Weights of a small mixture-of-experts language model, trained from scratch on English Wikipedia.
Size: 12 layers, width 128, vocabulary 5773, 19.9M parameters.
Below are experts of layer 8 (counted from 0) of a mixture-of-experts language model. Rows are named router (the router's row for the expert), gate (a neuron's input weights, with its number), up (a neuron's input weights, with its number) and show model dimensions 0-127. Each number is 500 + 50 x the weight over its row's rms, rounded and kept within 0 to 999. Numbers have three digits each.
Before each expert's rows: "mostly gets" lists some tokens that are sent to it at least half of the time; "comes after" lists some tokens at least twice as common just before its tokens as in all text. This comes from a sample of Wikipedia text that the model never trained on. Tokens count by the router's weight.

# expert 46
mostly gets: "′", "°", " Clade", "0", "9", "″W"
comes after: " ", ".", ",", "°", " (", "′"
router:459520438474443530525459449551495518472548457479480429483477471508449506426562372586531494534490482504565544542515481546475594473438519581585435497522449377531421523463462520456552406430523504518503536374481452501487575449424592447508506529504448511525515493584482483459463531479598521493573603642449463547477491500494514531504537496526466464493425438440482534501561439473466495613536
gate0:521566618517496488522430520467424431503540477494451424469502403396539520482493424483440498495468555466538527524547435563541450487499518528472478561483487471472528522505480473492516428553478560515508552449470516431513419542495404498536610543436519441485520551534483521527462352575594486445414514527605604434465386501489606483478470458537525491487469352496498541542513472517491527495530
up0:473556495480488527432486504515458522434524431519595565432643482523437569471501471535420539574360488462542540442557515485456509422577565462440553510538490460438515542497442597520511476610540450459473437542436495509538492509527592515501616448471500476529519498605457520536471542513508494490433422518446409493452503401549482522524584549476480479531521459532522578493508490511398568481537
gate1:497501473536546513541488454511431474424540502472539523526534452476496414545533477557531468594384441528497560552569616504535501476480456553453467509494391490401502470498463448505450484524481456544595508496572527402600555436401546491437539535465526517486514454566513528475476513326458457481484546580530550533509500513519545425528466530486536492575518533521486508566560593441615531466562
up1:539448479439461546494462395609540490556551480466506496549521527449556546455483600488440476528457539522451553541561587463519456458503578434365432468529571549510463514462520448515451550508528473589537558566565537457562411492487504459533517512455551491527479414466461532562491521466461430563518516402464463462426502536540611523445429547459472535469507365532538555432579508505513512475435
gate2:512583480519557491570530379504533567619504485477559546513504499516437472570530510515546473573468440475567388502461494502448544475550486519490493499536491444461473476533509532497526454523506485460522498474516361507591601504518501437527540498548370608580588586512468478429470469547474520554468489510475474576614461470468481539500524473499489515459334537516512573500469536420517576494445
up2:550562508548443408492485520517510456600508487510499516542443480413452536538486517439509461491506510502407527481508498564451486573511454590572459504465482447459343559530520444526508498440430450573502406564540493518466480516504485530556492444482489528531442466502523418582493608529613448573492539494506539571481518478431424543557476469619486489426500402525572388577517516570475480450494
gate3:499579459511445493601535539491566476474509454399559479471563549498513568352524470485500492487415518431468606399529575518514507476438511514464556510573428407482505464550543504497474501512542487527526495598523411507438433474459507539507518586460463642509490473457429522471481625486576539482488527518483481443514519544557523632545527549511556443483511576427465488459494486501498529428548
up3:433461529482498477476461527462404479514524598406477380482493499605527474543425446477438436444530484440545596500499480564519527542437498615496521501410537594525470448459490495545401534536455464498532408459469509568522474514489449576588407490559466505515487544475530440454454479521445485552433399595518459492591522471575490516479461526499445522499414596591479516494508535501523567476489
gate4:464598463459498505499549555463421525514490384528425492474490507550597476556594481508556440537522480425469514548483535527506465486436491494463542648498486445521508477576445508542581529475511469548508522461511556509489477501510457438519459464455480560366551617573510535545541528477507381502456458499420458526480459404488487546499502469550555398437476645552450547529524449470497552538445
up4:571644557529494511502475433535473531463476485542495449511525492488492449527483461520433453454465559515516414535493460512523432549399517385444492531507509547468479490473540554528493490495497514450464508423497499454474425389469511478482439469544389431533373499580492568495510514471485546513535544451411370437449523575492473504522463430599495479615507579450426567434485427579504501527477
gate5:513444486480423526452512501487498469545390466475538404528446537505496439414527519474456516495501527547428611475432522478402531496484509556482481445440477620563584502501503501591584493470532502477534467579548446514441536554536439531569494401504521468506412486560465512406460468389490467483539529554455439469556502542523559400465555538511538571448470582488516448579455519511487397415457
up5:467460546490488563467462463452507472481492466525479492567548607583562521481555501514533604564578458543508483364479548476527409473565552515490490486501576550503568486483522517567488516512515475495425507580594379461502443489609465516523501457549566596521519529504535461486586500478447549548467459518568479421425522410509426530493471490567416442599492474472521505551473463470521387408468
gate6:426528507601549563507526501530509472491456508494484464629483623423439455520517414550469430397533435506541466377545513499553560503471531546475485453443448430488462504438489488446479519515405583447466561475414514487449510516491550485468544483517530450447470446502552471468431519581521602496453565439381524528458539516538547550476435413561446479452541476461562456519461493570463567445505
up6:431503408566519505502450541476462519476475492516493497526503460469519432474489470501494545452539497517481507462515533512448531530375486539449513491403464529478507520408502497537469525473517436601421563421581446417436433530506544470466598499410477511444534419506529523462531533534537447489495550437538448509437452368568482482436414488448522492489625489456650536497460522402465544390531
gate7:505498530451478397601557443444525578471535480528411429558478502556490511478468497519533466544520567487462503522445454458500422470512476555439525507538420419472587529483499462487435479461536502636518557440528625464552429429524468587517491487452502535457585456567484499536480424466466442493474474528459508500440513517396476550515486522578418528382437448432470483500479413400425523454481
up7:509499529484578537416444449606395525575459476407507518467441417460499463476473442584520560433534535443536533539513522522444487534481517500512498523574478479515508531505612560591525479479458482483601482490527426533460530534508517542431536458562515566424451587512453512565557471546555436543430458561586497448413452458623499538542485467454475492568477426479582522384542487501556465462514

# expert 72
mostly gets: "°N", " ft", "°", " mi", " cm", " miles"
comes after: " |", "–", "0", "2", "6", "1"
router:511473457475416508538479524486524531476418486469561509511611531525496491427555376594512475523504496516430533559630495504503530526390488523529480501411428487559443540460518445395534493439506420530480483502519506472485514409392503492421503475517485482530537516617457503445476497532521522468534528583457569517413512511479527391522492506507375433531431419430441454411564462522492520560503
gate0:561488458502592539592588502478505494512567626489424461467506475555539517502445560551469460474445508572442480514461441438542484516530502391604511468500529498505516519498520425462439453453388512557603539487532569497390466478469556593454451507496528444474528446478469507492524394495533425534497406608532588555475465449534503432463570504484499520463412536490492526393503560556484516507530
up0:480515409552400513451483515477487488553532539505440518465512525470534511591408573593458417472466573417446598555556453443468476495475422572441492521644476456503399482515440468554531458361424454444525446464534481477471504511429400522464466495508482502443466482497467484525571419445493432563520508416544436504466462535554505455514507493475495509486486550582545491412500497500497424429540
gate1:460522521519417601477572494482426533503374507530483578439469465514506431579459499525530484525535488462475571547532452584505549539523491476399513458462491515446444588538531547448480488574509383467457408553557405480514529571473595467462493527496481586437589474529460479522481420502616615452518549470491493540459488555407517521514550537524473438553543500427501484385515540475481498528529
up1:467582493478544590523416494575449439482418560520490498499478472583477446444510449508490558454515539447550469501430437553542500507552532402382494543401534424520462503462470514434515584550516494513431419550547503440478504432515572511577505418537459494449490508570477516512497428439545584476478553571603521495538479500584495434513484545529522530566564513550522508482531560333520551533547
gate2:445464526515453492433524485469571494495523537459488551473468501486554458478473532475523521565593510638479475469544455497537528448434568478468497551491530485502507499468569460381437539433530449553509562523446531512472359520484494505381561473532571487560589507525438487421433480559532610505577451619514479414444510540488460447508490466455481621558534457388460494502520512489440541572480
up2:434476445527427525444541434461464482459487429492561469532516485419487545492628486449455471490542504551496398491506499578464446524531450460497504504513485623576488535480452469476535465485447524598449548520442421586466438497556521493595495375508503395532521514467574513443487458476504510630526571470453401418513505551446538510485463495581488547488572551523533528458424503406453496571516
gate3:478440395478460452490509502494471428453585607464597466522532468517445538480483425467388457527516503479533574570511506499396539498466496518486515447450544473423460582361471514441481550536441538476482433478521511546438567583435527481601546463511476592648433521556436491565478495552467519561549452526537503454519467544549421483499483514479478458557554622481487530440494499528495517500491
up3:430479480450554559362434399502467547409547569521501542453466437523552513479553501498555463552561472386568551533590430549571594451517481506465477459462558541476541470440519557516451489445576508520587551541435405567440463463573443473522566574465519517509522527518481522556506497401541483488517453500502545505527541514549517519466563475510540517518536528529621589433421462481457534431513
gate4:521552502511536540445504422409468564454458497466485376524523606561438576514557507535499490536426531478532495530447548589420508584534452520487460456507543469472456543547621403528548498549539456421571466502553508450527475477538525531541600477582420575486461561517488469523377499542454538476586405501515530514516463468547549565504567474532461447508392486486480530527506543541518500538607
up4:572561549447525520521504522472520513527536474475441513524513542452429544524482485562454437395475471566543477464517513544512490446545508448515426457509465451520555509510620571540578464367316436432433513490498462468518503451424558559558558514395513487465516494405476421464499439586445490511529433497503499584495420501516572461427460477441524497496459413527514529463480563430518510523437
gate5:477506485536375471516537507501486473478529468460509401443529497545484547546604461511520525548584574479593492570563513507428566615368439547489625444512569460526504526470555541436459540438512513452426567498570519558533493455491444418491518437482500433528454555438487465533470429449546542587516542501425503521539462588467488546455528493518562519478469455573491467422622497529504481476502
up5:474520533455505442461532426512495588521414493496585433398477466440527514411508524552498559427432567548491455485543578505471507492398506548499475542498589575467520451523437428532449525428505661509472461513593505513508515494457503494577473548560522463534534482495403562533462419452495529436442504506472444545536458422496520525549519407552466419476441524561505531491548569516529449527369
gate6:403598555514486570475498465413532485554465533481520464500491496534557472463501509462493503353533444577533523520563531432468546463498513531514449454535461511460519539424576528509523442537484488578525495541523460527488486532431633503443476539531509458519439445514434476452447466374508505567397564474425534532367575620452526527483503503564537476556429505507556491463442530468461464393456
up6:518465476502491575534510505506433583503415526528425471446481397475524487517579562411507537503453498434492542563552462518440546469468555522513491496465424519542483454508643437518526551564466449402450473484507538423491476457452471630555384469441497474529566567515483504542497453576478605445516403442532555479515514483515598518503444476452516479603469521543543464474548595513499562484582
gate7:485482454559571567598521567472558500450481517535460511471463491646502495338491476496429498498471508547470571512453506483584516501518520548549485474413508488468580515488499426480494515539458469475521470499477519368583573617515514536536430512441553524514476488512439422540533538455556491503561563505521462533516522480563521502494472465662425503486457459385467497560446556479512511388510
up7:498402488505496536539517490552441453534522503532450434423591513428583408551455535545542518428441573581546404464542558389462448506458519484445591563455464505410413534517508385415470421457542562525502538508555459501472503460571532483513503392480414561501493461423564500462506483442427534528476513464518576483496460453452506507488513449475537543481578561503482459484501594569513456552470

# expert 20
mostly gets: " November", " July", " December", " January", " October", " September"
comes after: " ", "|", " on", " October", " September", "On"
router:518477563434448433572452562528504492540513404502521522488495490524503590515625438510532453457469423463528477482502437555509499525463514532520408540520480396509450577487421454392535421486524438518500517479426481468444510330376487491463530461525492569546467493549493478390521537471573531462536511582436482526484454501440493492494523517593449579561427524420500501429530506536414528474492
gate0:511518429543553512557492464500479518621447418490501585460586489467603568535474386498505563519410494450576474497497470511561415440524530510511526543539534412488472496477536485483539512542452600543516450479455460528498516452411578474511607462511512516523513414470493468520558492424567535416538548532506479509548396354508439469543582529530540466552519524478534569512518582474512413569466
up0:537531437483444572522584528506509500611530473526545500582540485593537514499493484462567437474543430407547419526506420513435533512516589473551527410537527464418486502612523471509466462464473478583478481495537498552567522426509382473541436538441556476430509568512502438427546505496602476546575456599488521489535446466383507520503489516498486454455506445461483538623541481452513561542436
gate1:445525442525552473613470398414551522542516444528556617516489582478566461487537438414491479411552437500514471515506494520500458443502539499544488474415530498533506559454467533422540533490558513527491555403449515467405522408442467521442523522550492513491471473551481610496476561495628541513494494643491555439413521515577442548477522554513481559528499425447471560479539533572466536468552
up1:468441572499520549480467492590488510447507475482511451568500503530546370529478562439548562425547489507490486504627530547563529524501508571431486479520517515430452464450631533495494528524495411613544524483538478582489587508557515536488433549470419465549520620473555472433571428431586500475522524518519538534595487453503553451510500446560443452429506509570513446559422506495485466598493
gate2:552480494545551544485601501514391541457567545486417509424519511548440534551507531464532485437469444417563580539420476475429441469482432562564505496600462377413474610558523427535530506495502488578524494478530522451462562383448553512510595482540493474480546524501526563512517496484471498402457590492536436529531502552460474446517490533464408501442494572446566439519573489494470522419491
up2:506520527546554484534442489484485524455587501627476536499417507487484548545475452499450443438432477445508507423586387502557496548497517527516401450499523518520410503444479479484415490539487555468496481533518588450408439515467417596522521473507443462453421501514407501470507476478524471327515580563577532492551584458521459486414534503435439460373477461486524478473520516472508545450459
gate3:468522535409437443523431490531477419435551495534451549451535455453482522552569558424566475434543518502461499526551541445470529476390541569473465434420374486500494422494513483408440495483500480536541567466521515494534522455447629480583459472522554390513464535506565461511553502506438583601467529567507496502438452564561499453479499530484454567588563460475603501456456453493448432475520
up3:568481477588545512392454487576496494475559507443562532560439507521473439450539506509446446452586585352488510464463445420544513435393618521547445517567436494456487515480497461505514522502513492488586520498466492535407534492551574535492448511583544611440441474472501397487512575526491474560433438423518428473502587504520431508469462471501506532489567458450574459556471438540468498502504
gate4:443491488359425455524480511482508500530532425526489666463528463550497506484564400520472567541531588573533472417475405440506426484462467430493511537477487413485469417454429503442524492486555537530510511498469525557542452497492500509465590536535457489496511495529470424544457484501422529439554421562490548433526516504538484414533461446559503588541506524486513458509583504555440441467659
up4:484381506511547520537498436568494499448500594539495545534474469582522520473511596527537585522537449485548416493453491546383520581481468368431478499430549530570473490503564436455369507523531421530499504512545513458519517540546461566479469466430451504465514547507589491482559484476507480464526461527586522504561479400409502461507601484483469366521529510533544504543524458557494511484378
gate5:465515523532391447561494530503467467538596476521559559539405425572498580484507375522496491497447496584442497472462426450527517474452537451472501446551504553437475478509524570526493548418517560519489411510542506447516444545548556546507529488527596470538453477533553582440519527454530449548574495652456543533486416516538575601532590539440558485561510499514426494498508464468529565403478
up5:557462522455541528505434487488492641559505534465493502541503542462506564531526542614420528458517465480561511454549431561472555505518503484491554491562472439454570487622493440507465522494508475511496458455516491479513510422533536501542519472444442467514467555537499460534425607401447497461458375512493538561506524536614572534537507584519513460403517577490441527441584538602442464375548
gate6:522481557390526494489556489472437470562470443547498450529515619461545572496498504488492506462522423507526580397401533518585518516533545557551480403509512492539496417488451510521575530401540585529486494461460466455514376454584502507450521595494519429523486500555447535550484443482558492564554414577484472465434447482542383518461499499534465507475485503444497444577404412541499471421466
up6:574499552449517403428472472501510487564493525412558456457541563465516543542545587463493513530515607407511479487534564440447413479474510432469550561569522554550436458499486539420438449454480517498426534541427430541457532471499540535457550469516495435414489524469427467551422585530508456427521546545512453517535407490462531631504442506580514478489593506479498568474542412579467518583479
gate7:564503470551469489492512519561515533552527430513456451426467483406543561556498485401495528496611464527455524501491508473542544555415534512542593483403439596507499517430486536494482578575577519482521475569551544397527541498526559492502393458425435448529572553572545542486573592447610565504496520452591477519488480470563504460489480557491478533464524536424563429429445444450548472524455
up7:472433444504508481468515526455476495464420471414463475475493542504545408445490419496524454474558416471449504569522545501515507499377483553495540394427490539506491446475504551556529597532547556480534430450529419577464590521476450525552421468444509532565567504554500464499503517379569537605482502466587522547391494484508461589508497562498477513444450517561479408483554537501485359467504